python train.py --n_layer=11 --d_model=128 --experts_per_token=1 --init_std_router=0.00692 --vocab_size=8192 --lr=0.00895 --beta1=0.95 --seq_len=1024 --steps=4655
Below are experts of layer 5 (counted from 0) of a mixture-of-experts language model. Rows are named down (a neuron's output weights, with its number) and show model dimensions 0-127. Each number is 128 + 32 x the weight over its row's rms, rounded and kept within 0 to 255.
Before each expert's rows: "raises" lists some tokens whose logits its average output raises strongly, later layers aside. This comes from a sample of Wikipedia text that the model never trained on.

# expert 22
raises: "ut", "arg", "ir"
down0 [131 155 156 118 144 137 104  80 166 137 108  89 148 163  88 197 153 173 109 140  95  99 147 100 129 129 128  75 154 132 131 133 148 165  95 116 100 147  86  62  86 182 196  72 142 105 136 158  68  93 167 153 169  66 116  85 103  85 122 131 134 171 166 107 155  60 113 148 136  80 122 170  93  81 154 124  79 134 151 150 135 139 138 184 137 108 108 118 145 157 103 127 182 106 144 186 139 101 144 113 144 131 100 119 209 125 145 171 130 113 139 146  98 128 168 157  83  52 142 101  97 113 175 151 139 102 134 113]
down1 [128 184 131 142 158 166 105 108 120 155 112  67 140 137 114 150 137 122  75 180 120  95 151 100 132 117 152 128 138  94  43 160  74 119 136 115 100  73 128 116 119  93 169 122 128 119  75 193 141 130  50 142 163 107 139 142 179 112 140 135  64 105 205 152  70 112 140 162 160 157 135 112  91 104 186 113 182 118 113 139 165 149 127  96 115 160 127  85 127 125 134 117 128 124 157 112 143 157 142  87 132  63 127  85 137 223 124 141 107 113 126 156 182 170 101 117  68 153 156 113 110  66 118 104 110  89 139 110]
down2 [158 113 163 141 160 138 102 219 129 171 106 192 157  98 115 148 166 106 136 119 167 129  73 113  90 119 143 151 168 170 150  90 177 122 170 177 144 148 118  94 152 155 138 179 146  77  46  81 109 113  98 115 120 150 178 177 130 124 147 118 131 110 105  88 124 115 149 125 149 155 132  51 114 100 147 106  91  87  97 132  61  87 107 153 116 137 155 115  87 126  83 138 139  97 188  98  90 113 100 131  79 105 110  99 126  98 131 116  98  48 144 153 107 161 110 120 119 125 165  97 126  81 124 171 157 143  79 174]
down3 [119 134  92 164 170 123 112 160 130 158 141 152 130 135  83 188 132 184 167 137  49 157 117 115  89 108 100  97 158 140 155 115 143 132 167 189 130 163 135 116 126 167 137 163  64 114 113 140 151 135 130 141  95 155 148 121 113 153 169  82 171  65 166  97 113 165  86  87  96  88 121 168 104 133 107 109 115 145 120 150 156 177 143 146 123 153 130  69 137 156 154 102 137 110 116  76 133 179 169 139 155 170 146 185  95 104 109 133  27 137 152 164  95 138 157  96  94 143 149 161 163 132  42  86 126 156 169 157]
down4 [142  93 123 154 109 156 117 197 176 137 127 109 131 146 133 133 118 117  81  68 146 118 151 135 160 178 151 139  75 139 168 147  59 166 101 165  93 125 116 127 140 129 201  83 179  75 129 204 126 134 148 116 151 146 113 121 193 161  72  90 167 158 149 186  83 128 116 139 140 143  80  74 145 146 136 144 141  66 158 128  80  91 158 116 125 144 137 133  85 219 102 123 155 113 117 153 127 147  97 116 109 143 114 143 143 110 112 103 175 171 123 156 104 151 181  94 159  97 116 119  83 166  94 118 112 153 182 166]
down5 [136 170 158 159 173 155 120 131 126  74 115 116  88 138 162 141  33 135  98 175 135 157 106 113 115  92  64  90 130 117 120 125 110 139 147 152 157 121 132 127 136  86 114 182 161  55  88  83 142  90 169 132  90 114  96 151 113 143  85  82 127  85 198 117 126 141 138 104 152 154 195 104 121  86 121 185 123 141 101 126 160 147 142  74 110 137  98 144 138  80 166 130 135  90 137 131 146 117 124  92 132  86  62 113 166  87 107 166 103 138  83 109 163 105 125 167 100  76 130 105 152 117 171 162  33 138 159 148]
down6 [116 105 143 182 111  86 145 123 156 122 152 168 134 145 128 132 154  79  90 158 153  77  50 151 165 148 183 113  75 120 114 116 148 135 149 142 135 118 164 155 132 128  72 155 193 104 147 163 147 180 139  51 125 193 144 140 138 103 155 158 130 190 145 158 121 134 100  86 163 125 109 168 140  94  71  98 161 178 122 214 156  78 105  98 100  84 163 117 113 140 124 153 153 122 128 195 152 175 152 103 144 110 110 199 141  98 104 141 167 106 122 110 136 183 157 133 128  76 120 103 138  97 151 101 113  91 104 115]
down7 [ 98 141 151 136 119 120 149 132 102 181  59 117 116 110  96 149 109 117 153 177  86 149 129 116 142 114 152 122 136 113 166 132 134 156 172 150 112  98 197 143 130 175 168  84 209 113 163 135 145  59 114 121 123 164 103 202 157 152 164 133 171  74 116 138 104 177 143 114 177 133 184  73  82 176 107 162 114 131 149 183 125 124 123 180 156 141 117 148 189 110  64  88 140 152 111 125 134  96 117  97 160 104 113 143 134 161 162  76  90 149  59 122  61  78 149 138 110 124 114 146 154 116  66 130 104 109 135 141]
down8 [170 169 138 131  83 136 116 140 129 109 158 150 158 136 117  75 170 142 126 144  81 160  85 168 131 165 150  98 108  99  92 124 176 175  85 151 104  46 179  92  81 110  86 173 136 141 123 115 145 156 108 142 120 126 166 150 145  95 130 174 116 116 136 146  48  66 159 105 108 141 133 175 121 148  87 119 133 151  97 113 132 117 160  78 142 120 106 132 131 120  94 141 137  57  91 127 139 170  98 206 178 120 154  68 145  83 171 121 116  61 122 198 124 111 137 103 162 156 157  84 109 135 114  83 178 116 166 108]
down9 [130 131 146 175 183 148 129 165 163 114 142 127 101  98 135 166 170 162 164  58 105 143  61 186 104 168 112 158  96  86 114 116  63  92 139 141 210 150 137 110  91 117  88 151 118 191 123 120 117 138 153 193 204 119  70 116  97  84 111 166 126 130 106 101  97 134 113 169  79 115 162 104 138 130 136 164 183  87  87 111 130  99 177 138 138 131 110 118 130 110 145 159 126 191 129 139 106  81 164  79 167 146 109 120 113 116 143 100 148 158 175 152 120 155 128 120 140 111  86 128  49 122 160 175 146 148 117  97]
down10 [123 109  83 155 143 130 151 150 163 114 118 147 122  81  64 107  90 159  80 158 161 181 171 104 120 124 117 127 124 118  83 165  92 158 133 116  41 128 174 140 134 143 103  66 147  64 182  71 114 116 151 131 111 181 160 106 167 111 154 153 173 117 175 170 120 158  61 135 126 114 119 126 138 156 122 151 116 142 142 153 104  89 107  71 135 122 121 162 147 125 114 107 152 105 127  97 137 115 111 131 113 135  89 130  58 117 122 105 186  84  38 127 118  74 182 116 116 172  73  75 143 142  59 122 138 157 124 132]
down11 [107  81 119  88 114  91 206 142 119  86 123 143 102 161  75 111  60 130 108 152 110 193 143 150 167 137 128 132 119 104 130 178  90 138 159  87 138 123 150 103  99 157 168 163 139  78  94  69 135 206 148 108 129 182 146 137 125 155 164 114 102 156 147 101 163 182  86 184 158 124  85 156 156 120 118 107  92 154 177 111 115  90 129  89 132 123 128 145 120  92 137 113 125 178 178  74 118 116 136 150  98 146 124 172 134 121 133 188 178  99 120 118 125 181 145 149 103 185  78 112 160 121  88  95  91 134 128  53]
down12 [131 208 135 153 131  90 119 117 129  77 152 133 164 191  87 137 138 166  86 146 185 100 101 174  98 162 113 137  97 140 130 135 154 103 179  89 111 140  66 152 154 103 114 185 117 128 162 150  72 140 135 165 188 102  91 100  98 100 129 101 175 139 148 128 123 122 107  77 168 135 117  75 126 189 107 117  81 134 105 101 131 170 149  98 163 106 100 101 117 151 146 164 173 144 150 196  89 157 110 168 135 167 135 113 121 178 173  86  98 131 149 101 194 120  97 119 131 167 142 129  99  82 110 104  87 118 133  50]
down13 [154  61 126 155 149 150 140  99 140 126 122 122 138  99 108 124  88 111 112  78 178 104 154  95 129 104 132 117 156 138 135  71 153  80 125 147 165  91 153  70 111 161 124 181 124 145 188 158 136 111 105  95  91 148  30 159 124 142 144 130 117  82 167 155 106  96 159 150 203  86 193 120 193 187 140 112 112 172 130  95  98 160 137 162 129 169 118  97 121 120 156 132 126 181 129 148 133 186 152 119 126 112 127 121 131 117 202 132 106 169 146 120 123 114 202  70 184 122 166 136 119  92 146 138 107 189 144 141]
down14 [123 139  91 117 118 138 156 156 102 141 156 115 126  88 167  96 129 134 143 101 151 173 142 122 163 103 123 167 161 166 151  53  66  80 112 131 178 106 102 176 172 123  74 158 138 168 120  80 114 152 158 121 161 191 152 159 160 129 107 130 119 113 146 212  92 120 104 145 136 125 113 128  98 129 116 174 104  72  90 122 101 150 148 150 128 138 101 191 124  75 154 133 144 106 152  55  69 104 134 165 116 155 154 120 120 145 118 154 137 166 137 138 165 104 156 151 145 190  53  44  73 151 182 131  96 120 152 119]
down15 [160 134 105 113 115 142  95 153 105 109 126  95 171 123 180  77 155 140 137 151 143 102 133  82 181 115  95  81  87 147 109  65  99 130 185 117 103 167  97 160  94 161 133 180 152 120 119 154 151  77 166 181  99 143 158 151 133  87 133 142 197 127  93 169 131 208 157 161  92 127  64 147 154 191 127 134  73 173 150 114 154  98 164 113  94 115 147 137 114 148 117 125 139 132 149 101 145  94 118 145 166  63 127 153 164 101  97 114 139 162 152 144 147  84 218 109 185 112 161 101 102 123 103  82  96  97 111 124]
down16 [118 100 181 173 188 174 124 152 114 144 171  57 135 193  96  78 101 133  85 142  86 121  95 119 166 108 120 168  96 172 115 133 103 159 113 151 117 123 152  95 120 173 113 135 139 138 196 136  81 120 135  99  98 134 127 135 202 168 158 134 116 156 111 192 139 140  89  73 113 122 187 137 104  89 164 156 171 101 115 126  98 168  76 143 133 129 167 129 139 138 109 183 167 140 162 123 168 116  56  99 128 120 160 112 117 111  80 171 131 167 157 130 144 127  70  95  94 128 127 147 105  78 142 140 127  45 161 139]
down17 [108 147 118 100 108 142 141 139 136 126 121 119  71 145 114 139 139 119 142 147 155  86 145  71  97 133 140 139 108 163  85 117 145 100 151 138 165 153  81  88 114  64 107 123 150 117  84 179 199 146 255 138  92 194 124 109 149  54 140 136 150 139 122 147 132 153 164 151 129  70 140 121 150 142  92 109 118 156 165  78  75  80  64 136 101 145 137 174  87 108 166 179 117  98 102 124 143 142 175 107 161 106 130  69 112 150 171 148 158 113 132  82 198 146 143 148 141 115  80 120 138 141 142 141 110 172 139 100]
down18 [ 90 136 143 136 116 122 157 139 159 140 135 173 127 178  98 111 114 138 123 173 209 129 110 109 181  72  94 137 129 143  98 122 136 150 123 145 146 163 139  82 106 123 153 140 114 135 141  89 132 212  94 112 135 157 115  81 110 196  82  94 177 168 145 128 115 134 126 114  83 124 145  98 141 145 124 104 182 165  77 148  92 153 141 155 122  62 140 138 156 136 101 164  95 130 139 121 157  92 142  89  91 202 119 193 107 200  91  98 148 112 108 134  78 116 167 152 110  76 123  87  92 145 126 110 216  97 106 184]
down19 [134 114 108  75  92 112 122 171  78 181 108 135 167 158 125 147 147 107 109 112 107 124  94 130 127  92 109 131 151 162  80  75 134 115 141 126  79 160 170 153 129 207 162 128 161 140  96  70 130 205 122 112 156 104 165 196  85 131 127 101 204 113  94 162 118  86  68  96 112 141 143  90 145 120  73  77 121 111 126  56  64 114 135 145  92 117  80 103 169 110 152 134 113 127 127 117 133 112 123 144 150 104 167 137 101  88  66 127  99 192 116 105  83 134  96 121 134 111 148 129 121 123 121 128 180  49 107 111]
down20 [119 133 151 150 116  71  89 169 137 133 120 125 134  73 147 181 166 124 166 134 125  74 149 166  87  77 150 136 119 106 202  98 167 120 124 168 134 108 200 155 201 138 101 135 140 126 169  98 123 130  84 133 149 115 175  67 101 202  99 155 120 122  94 160 132  89 116 108 116 111  71 114 139 127  50 130 131 116 175 112 115 114 114 146 106 108  96 201  61 103 123 137 121 113 162 150 193 109 128 125 164 105 134  70 121  82  86 148 171 141 142 143 113 162 123 166 137 162 147 125 132 139 104  67 169 122 131 183]
down21 [144 142  89  85 111  77 198 151 128 155 170 156 160 166 170 117 173 138 213 173 135 125 137 157 151 121 116 154 136 124  86 127 149 119 200 163 113 140 137 129 120 123 184 119 170 114 115 102 118 161 173 114 175  53 135 161 125  95 136  94 124 186 110 154 136 130 107  96 130 157 103 136 115 125 134 130 119 101  85 143  93  80 117 156  71 113 108 150 124 134  94  93 133 102 131  91 152 118 161 162 194 136 124 204 178 161  99 108 135 121 133  23 147 180 116 116 122 191 113 140  72 116  92 158 152 103 136 146]
down22 [103  90 166 133 123 134  98 117 128 174 136  77 146 125 120 112  47 153 218 101 130 148 141  94 113 136  78 121  99 142  97 139 137  51 140 111 127 128 153 129 177 186 126  89 144 124 179  67 181 168  76 153 143 150 151 145 171 105 136 145 147 154  82 116 151 153 204 136  91 157 142 115 110 176 117 109 148 176 169 127 125 171 115  57 165 150  81 128 151 111  79 155 118 146  97 167 110  66 125 126 111 138 130 130 115 176 140 127 105 100 127 113  90 132 150  38 142 126 163 123 140 145 112  72 152  78 135 117]
down23 [157  99 124 156 103  84 187 162  67 156 107 116 180 151 126 159 167 150 152 122 148 187 107 118 148 176 137 188 103 125 140 122  94 139 184 172 165 153 132 102 128 156  80 126 143 116 112  85 129 121 167 139  86 153 137 162 188 128 140  70 137 132  51 133  83 122 109 110 156 130 122 126 213 111 160 185 133 114 136 120 122 127 115 130 132 139 158 140 159 163 182 108  89 208 127  89  91 129 123 113 124 166 128 134  87 132 122 102 123 142 182 126  71 174 126 154 146 151 127 108 188 159 194 134 191 110  94 178]
down24 [117 101 133 132 136 141 133 145 111 133 146 131  58 155 120 144 191 134 162  68 119 119 185  90 111 159  95 129 122 130 137  86 156 160 137 179  85 136 206 144 131  87  70 121 138 119  99  98 179 164 204 153 160 144 115 130 213 124 135  51 135  99 143  84 141 155 171 158 184 137 132 148 110 136 156 128  98  85  96 185 101 142  44  91 165 140 123 114 149 145 176 138 147 150 105 137 112  91 108 155 104 124 147 113 144 136 179 168 104 105  93 176 109 109 130 137 127 131 103 121  92 113 150  89 145  58 176 108]
down25 [142 101 170 143  85 130 164 117 119 195 140 141 106  81  85 138 156 123 159  72 109 136  82 181 165 119 208 175 187  88 113 145 155 110 173  66 170 115 121 140 143 125  98 131  60 137 119 136  90 117 116  84 147 123  87 134  55 150 161 164 140 132  69  99 160 150 150 129 165 142 131 140 107  77 124 143 117 111 115 148 127 162 121 119 112 184 111 139 154 135 183  99  94 127 143 145  55 132  94 129 185 155 152 125 145 155 169 170 113  72 152 112 179 155 128 109  98 160 122 177 155 151 110 153 143 149 135  50]
down26 [120 137 142 130 116 146  53 144 117  38 112 168 131 130 157 116 118  96 126 176  85 126 156 187 139  66 173 144  60 124 193 184 170 146 115 112 130  97  59 150 161 162 137 128 112  83 120 102 138 171 137 153  82 141  80 133 159 109 131 100 150 127 126 100 148  86 117  92 129 127 109 140 111 173 102 119 162 105  83 146 115 149 152 148 121 100 133 125 121 139 153 163 124  52 103 140  90 122 130 111 169  63 124 162 154 129 128 105 191 125 133 144  86 148 103  76 149 163 182 125 200 107  78 113  90 192 136 133]
down27 [171  71 174 108 167 107 141 147 110  96 147  65  97 105 154 134 145  58  93 126 120 135 117  94 125 177 126  66 118 102  99 151 149 137 115 151 144 145 192 135 102 106 138 131 155  47 175 128 108 143 129 141  74 107 111 134 165 125  70  95 144 129 182 152 119 173 104  60 146  96  96 109  97 190 116 119 147  86 121  87  87 130 154 194 111 141 139 149 121  87 133  87 135 150  80  86 152 142 175 180 104 147 137 128 160  60 108 141 103  91 198 141  87 133 135 127 121 117 149 119  84  95 168  96 124 159 166 158]
down28 [ 72  76 129  83 205 137 158  83 122 122 115 140 118 190 170  98 173  64 152 197 104 125 174 101 154 100 153 153 125 185  94 173 101 129 103 129 121 184 182  96  86 157 142 110 164 161 125 148 169 137 102  90 127 153  96 105 109 127 176 145 143 156 120 105 147 111 105  89 137 110 175 144 106 167 131 123 112 108 157  95 164 143 131 184  88 156  75 132  95 130 124 191 125  77  83 137 149 185 127 115  95  98 121 144 141 164 164 136  99 120 114 124 117 132 119 140  72 174 136 134 104  65 106 133  48 156 151 130]
down29 [144 110 221 100 105 108 133 129 123 113 146 106 168 167 118 167 132 156 162 106 154 121 135 157 109  80 112 123 150 140 145  89 139 112 152 105 187  61 162 111  90  52 173 176 126 132 108 115 103 179 180 135  69 115  84 145 133 141 169 123  85 125 112 157 169  68 148  74  80 161 112 107  86 116  93  86 152  90  89  74 137 112 150 106  97  69 154 104 101 127 157 171 146 147 146 116 121 124 130 107 130 105 160  90 190  94 158 146 134 141 148 116  50  95 148 126 138 176 128 170 129 126 137 150  94 182  82 104]
down30 [140 128 111 147 154 157  92 158 110 135 112 159 121 169  83 109 100 149 112 137  97 150 191 162 117 115 116 128 149 104 121  92 117 141  96 133  94 156 136 116 159 118 148 140 170  99 156 133 108 133  99  83 216 154  98 150 144  71  76 172  98 191  73  94 146 123  59 105  59 106 107 108 132 147 106  92 186 139 107 107  95 104 141 127 120  73 129 128  70 122 113 109 134 105 151 134 185 159 216 152 123 205  92 121 162 137 191 153 150 148 132  48  82 158 124 114 105 163 121 181 117 124 112 143 104 114 154 149]
down31 [135 175 128  85 140 113  91 177 155 134 103 121 181 131  83 162 173 185 149 113 101 160  71 153 112  57 101 115 157 180 122 148 147 128  83 100 123 118 127 155 111  17 157  94 128 137 175 190  83 119 146 170 145 114 123  61 120 116 113 178  88 177 162  95 146 112 132 147 162 110 161 145 114  92 140 128 141 109 125  89  75 117 135 140 148 155 145 125 107 129 174 139 146  99  94 128 135 164  99 111 120 142 124  89 138 166  91 121 140 176 139 127 137  89 136 121 138 110 182 138  84 185 128  86 110 232 144 107]
down32 [132  99 157 172 138 181  99 139 112 133 158 132 107 126 120  95 110 106  95 120  48  73  86  99 190 105 141 127 162 177  46 114  76 148  85 134 179 144 127 156 144  61 182 167  84 133  65 124 174 115 108 156 128 125 113 120 118 147 151 102  95 121 113 136 204  76 119 153 145  96 173  80 110  92 176 157 116 158 139 125 141 174 115 120  40 158 100 109 122  92 175 151 114 158 140 118 104  88 136 167 143 143 106 153 142 127 115  82 165 133 150 151  80 136 129 136 171 161 147  61 122 154 130 108 121 119 113 160]
down33 [128 139 163 145 100 112 160 153 114  46  93 136 168 160  75 126 112 161 104 132 187 137 136 161 118 148 173 113 100 160 156 145  97  77  79  73 164 145 149 110  95  88 116  84 117  75 143 141 136 102  88 147 145  95 124 132 101  76 167 169 153 173 140 137 210 138 101 155  89 105 140 130 166 161 160 127 199 144 131 211 129  99 116 161 206  90 157 111  87  97 101 103 136 138 175 175 107 128 150 152 149 140 153 166 174 147 123 118  99 162 133  52 124 124 122 115 129 109 180  85  86 111 128 138 135 133 125 144]
down34 [104  93 167  66 143 154 159  71 156 126 116  94 111  99 159 116  86 124 195 121 111 106  65  96 153 151  94 123 133 109 135 181 142 136  75 160 138 154 134 153 136 152 111 161 116 117  87  84 173  96  92  83 122 155 142 140 206  98  91 154 123 113 108  79  82 155 105 135 146  93 154 137  39 132 113 178 142  95 123  88 113 145 100 148 142 177 135 101 161 105 157 129 141 147 175 132 111 123 121 128  87 112 149  73 152 173 153 171 105 147 127  96 129 180 171 170 130 162 170 128 114 113  68 160 107  91 111 215]
down35 [125 120 185 140 137 146  91 140 108  75 131  84 159 147 170  82 129  99 188 147 147  90  43  99 101  69 114  85  77 170  76 165 123 126 139 115 143 121 186 153  97 145 121 133 169 135  93 152  85 103 136 171 198 120 121  58 127 119 157 158 131 105 139 129 138  92 122 177  87  74 127 149  95 123 101 132 113 145  84 113 177 103 134 108 136 178  85  93  97 147 184  65 113  83 124 197 128 125 128 108 113 101 104 158 171 113 118 141 129 111  78  96 137 139 169 114 131  85 109 103 167 117  92 170  99 107  85 147]
down36 [112 142 105 162  90 100 127  88  98 146 138  71 130 127  50 159 131 202 113  90 122 166 144 133 152 164 126 209 126 124 103 106 102 115 126 110 108  72 143 169 176  90 160 118 171 159 115 117 121 142 152  86 113 140 113  87 140 107 181 135 101  89 161  81 120 127 100 133 148 164 106 160 103 110  97 130 151 131 115 165 132 153 133 146 110 184 168 143 115 114 125 128 122 123 169 178 146 149 129  99 154 164 103  97  84 101  81 133  72 130  33 115  84 138  71 205 154 126 147 124  68 153 149 135 141  93  93 203]
down37 [124 177 166 135 112 168 209 179 131  83 136  76 102 108 170 135 104 132 104 132  92 149 143 154 148 120  85 140 151 164 151  77 118  85 140 145 163 124 113 114 203 132 145  91 109  90  99 138  83  86 148 134  82 120 161 170  80 116  81 174  91 133 107 123 100 144 122 115 132 120  79 133 106  86 111 135  75 176 157 127 184 110 129  90 105 192 140 158 150  81  83 107 207 132 186 127  95  79 156 120 104 128 131 143 116 121 140  87 170  92 164 101 145  76 126 122 105 156  56  83 105 131 155 129 112  96 159 124]
down38 [129 196 138  80 172 149 149 134  99 113 128  92 131 119 110 112 113 151  88 148  78 184  95  84 153 129 139 139  96 144  57 184  78 130 117  83 119  85 119 105 187  81  95 148 178 146 118 126 145  78 105 194 140  88 138 103 191 167 102 132  93 175 151 162 111 138 154  98 105 111  77 121 149 130 126 181 150 120 114 103 171 133  73  93 161 140  98  67 160 110 150 161 141 132 125 141 177 129 126 187 132 118 176 109  82 168 136  89 176 116  93 109 162 118 152 120  80 174 149 126  94 158 157 186 117 161 142 136]
down39 [147  44 114 113 130 122 172 154 165 136 106  77  45 144 186 156 103 126 159 143 160  84 129 183 123 207 132 126 116 161 128  65 124 109  95 129 135 109 127 137 109 132 142 107  97  95 123 197  97  86 103 137  74  81 158 125  82 118 139 146 152 147  96 130 173 141  88 147 157  98 164 150 162  86 128 167 135  80 163 147 139 157 143 148 177 115 139 129 129 137 130 147 116 149 113 202 122 148 166 114 124 136 154 121 119 139 108  41  83  69 184  91  87 109  84 131 114 130 176 115 122  92 139 121 173 104  77 128]
down40 [ 84 154 109 178 124 147  69 172 162 186 107 109 153 140  91 129  79 195  87 157 145 193 152 146 143 109 139 140 121 184 158 191 120 145 190 101 153 150 147 170 139  70 119 177  71 107  94 126 137 129 174 129 145 123 124 107 127 112 142 136  71 154 102 148  81 124 153 131 136 131 176 151 116 134 146 153 109 102  81  91  96 149  93  89 143  74 132 146 163 175 142 158 121 114 112 155  82 127 133 172  79 108 126 137 127 156  91 118 109 175 138 163  73  97 193 124 128 135 161 109 127  87 190 159 158 160  59 140]
down41 [171 139 156 124 130  44 132 132 146 101 104 105 162 161 164 142  96  60  78 130 172 136 161  82 100 134 128 153 136 113 119 109 102 159 156 167 156  87 124 169  74 144  51 118 170 107 105 132 125 122 163 129 150 161 141 155 194 110 160  92 118 107 133 170 127 139 118 148  50 143 178 131 190 139 141  96  87 111 111  96 106 128 108 125  59  68 115 110 130 107 143  96 143 124 108  86 148  63 112  96 121 155 127 181 173 161  80 150 108 128 150 116 135 193  70  95 180 142  91  87 106 135 103  96 106 101 144 147]
down42 [150 146 160  82  85 109 120  65 133  62 102 134 175 125 126 142  96 146  79 197 118 133 144 119  88 155 111 169 137 100 104 131 154 134 145 100 103  87 149 133  76 130 179 142 135 161 136 123  90 163 117 124 103 210  65  79 157 108 100 121 124 115 180 215 166  71 155  96 160 111 101 125 136 160 172 118 107  93 159 192 169 145 151  64 121 137 100 154 133 155 107  80 113 128 112 121 165 143 140  82 123 134 131 144 166 116 134  96 132 127 138 170 139 148 123 177 149 127 104 105 184 151  99  82 141 126 137  41]
down43 [111 123 122 196 118 118 154 173 136 136 113  98 163 115 171 114 127  82  81 132 146  91  94 123 172 132 104 200  89 140 119 140 120  99 121 203  91 109 144 192 155 150 150 152 157 107  52 129 161 126 117 106 145 122 140 118 150 111 115 123 120 136 111 135 124 211 115 134 137 170 144  88  69 171 195 117 183 105 128 149  92 113 112 109  31  99 201 117 121 117 108 182 153 129 119 107 152 125 169 137 123 129 174 105 118 141 106 103  81 163 167 112  65 122 138  80 141 168 160 138 149 107 144 111 184  96  84 112]
down44 [ 97 102 164 151  88  92 164 106 153 156 145 166 168 103 149  80 113  79 123 187  71  85 127 142 135  95 145  94 110 107 122 145  98 147 180 126 167 136 149 105 108 126 169 107 134 105 131 133 110 106 125 168 102 105 119 126  15  96 166 158 106  91  58 164 134  97 132 138 121 145 122 117 120 102 126 116  71 110 111  54 161 110 111 185 185 176 206 116 120 127 140 118 156 123 139 126 109 127 134  99 148 135 136 118 139 123 113  68 105 139 141  90 148 100 182  73 111 114 170  94 182 167 137 137 196  94 126 183]
down45 [161 106  95 133 102  60 140 119 123 127 148 121 137  98 158 152  70  97 127 141  88 174 121 114 119 146 145 106 144 114 121 150  80 119 180 148 113 133 109 162  90 185 120 132 191 121 137 180 186 111 100 182 167  88 122 115  72 151 135 105 157 109 144 142 157 137  89 126 179 129 110 173 149  93  81  90  97 124 179 122  91 134 154  69 100 159 150 153 101 115 137 124 119 150 140 109  82  87  67 135 182 149 171  79 127 100 208 108  68 133 135 109 116 175 143 140  90 111  49 107 124  93  90 124  68 117 179 118]
down46 [219 171 139 147 109 204 179  82 182  99 181 116 100 177 143 177 147 164 198 117 168  87 131 156 122 130 136 138 180 122  61 115 105 138 100 184 159 152  98 130  62 123  91 112  60 151 136 149 167 194 116 117 132  85 117 131 110 128  82 113 109 141 117 124 128 116  86 129 150 157 111 126 115  92 133 180 125 155 132 101 155 117  91 120 129 112  81  93 137 104 142 140 101 132 125 150 138  70 151 112 131 168 133 108 144 169 159 105  88  76  73  72 149 105 100 157 120 147 109  85 147 124 136 149 152 172  86 153]
down47 [149 149  46 145 111 169 150 113 155  79 118 118 151 122 125  87  76 150  89 139  68  94 128 154 168  96  99  92 218  72 104 150 128  45  91  99 120 128 118 143  94 136  87 142 107 156 158 175 175 143 133 129  98 135  55 158 147 108 178 102 132 167 205 107 115 117 189 132 126 146 128 150 155 149 125 125 125 180 139 170 166 151  92 150 163 167 133  85 125 150 101 125 133 153 102 180 133  77 135 165 101 124 149 120 115  99 112 151 117  94  98 155 164 121  80 122 134 116 177 157 126 142 108 122  51 145 118 154]
down48 [127 135 148  96 106 116 125 122 116 178 173  98 166 153 169 121  91 121 115 163 174 160  64 141  79 120 125 163 133 107 117 112  71  94 168 172 172 168 127 137 113 142 145  47 156  65 112 167 144  86 133 126 129 171 143 141  71 103  99 137 173  96 159 111 119 138 131 101 116 142 155 124  97  93 136 123 188 181 152 161  81 114 146 171  83 147 174 125 119  69 160  89 116  89 133  99 130 142 153 144 138  98 197  63  93  91 147  87 124 129  85 161 198 104 133  99 103 116 105 120 138  92  62 172 128 108 100 101]
down49 [135 123  64  69 106 156 128 143  86 112  46 144 152 120 105 182 133 131 182 141  61 102 128 151 110  82 173 110 146 100 126  87  99 139  69 103 127 148 115 140 136 127 113 174 126 132 152 114  90  98 151 121 130  58 128 130  94  85 138  94 106 102 156 152 154 140 172  91 127  77 139 144 150 194 102 122 110 117  74 178 114  99 131 187 182 104 119  92 132 149 115 135  70 140  95 211 158 156 158 106 137 141 141 119  84 170 109  75 188 110 171 145 119 110 119 127 112  80 169  94 144 105 174 127 115 121 178 159]
down50 [144 150 126  74 108 110 149 107 132 125  80 157 103 162 114 153 136  88 102 161 142 210 116 126  93 130  97 181 110 167 104 103 142 107 142 131 122 129 138 146 141  83 126 148  72 102 126  44 158 149 125 136 113 108 148 166  59  97 127 127 215 151 125 130 131  58 160 126 139  80 123 177 119 153 125 141  69 138 135 130 159  76 144 139  75 157 112  99 174 126 100 133  87 105 163  82 136 117  63 136  96 136 177 170 199 132 185 158 186  91 140 112 127 145 143 120 174 115 118 169 158 104 182 180 154 133 114 135]
down51 [126  97 128 156  97 123 126 162 165 124  75 154 132 129 150 159 141 168 155 108 126  60 169 152 101  96 116 124  68  83 166 119 140  96 132 141  99 114 107  75 118  56 104 141 103 193 113 138  58 151 121 133 162 127 109 152 174 150 145  65 114 111 122  78 134 178 157 144 143 117 117 122 126 114 107 123 150 130  84 176 130 112 195 134 113  81 102  32 184  91 129 154  94 172 157 117 157 118 136 114 130 113 175 144 125 168  91 124  54  47 115 119 146 151 122 125 106 195 157 136 156 161 143 139 133 147  71 148]
down52 [134  90 144 131 148 148 106 173  87 181 146 197 137 229 142  88 155 139 141 172  48 133 145 124 135 125  99 140 174 124 140  73 114 138  85  98 113 123  96 165 134  93 163 120 139 124 158 120 134 125  89 196  96 138  78 120 106 124 178  74 149 112  95 145  88 136 140 166 177 108 102 149 100 112  80  67 110 129 104 168 177 165 148  90 109 119 144 191 156 165 148 131  92  89 113 191 100 117 131 132 105 175  65 142 152 107 146 106 129  91 109 148 148 101 110 174 162 108  97  94 100 165 151 171  96 132 126 125]
down53 [ 85 149 153 126 107 101 107 164 150 110 157 116 165 110 103 131 164 145 106 111 205 148 147 144 136 136 129 134  99 132 120 199  88  91 133 175 189 170 130 113 141 139 173 123 135  59  75  98 121 160  57 150 115 136 115 143 115 126 124 150 138  74 161 165 108 154  50  61 120  97 136  98  60 174 100 113 141 191 138 116 144  88 101 104 138 116 135  87 102 163 155  94 124 105 107 109  77 124 103 153 138  67 163 111  97 114 120 140  63  85  85 107  89 175 175 111 153 201 146 121 128 107 124 139 169 137 104 127]
down54 [139 136 151 165 114 159  81 149 183 151 144 198 112 157 124 117 121  82  98 132 167 136 104 114 102  63 116  86 113 136 136 119  71  96  84 175 171 102 126 119 135  95 127 134  98 109 131 124 114 142  59 159 161 105 153 122 112 145 165 138  73 115 157 148 150 127 127 148 167  70 150  99  97  88 170 135 117 138 169 101  79 130 138 107 131 108 179 118 111  66 131 144 182 163 200 158  53 109 119  91 131 130 127 121 150 106 119 188 204 175 185 140 168 100 130  92 135 129 108 112 106 154 164 103 127 151 190  63]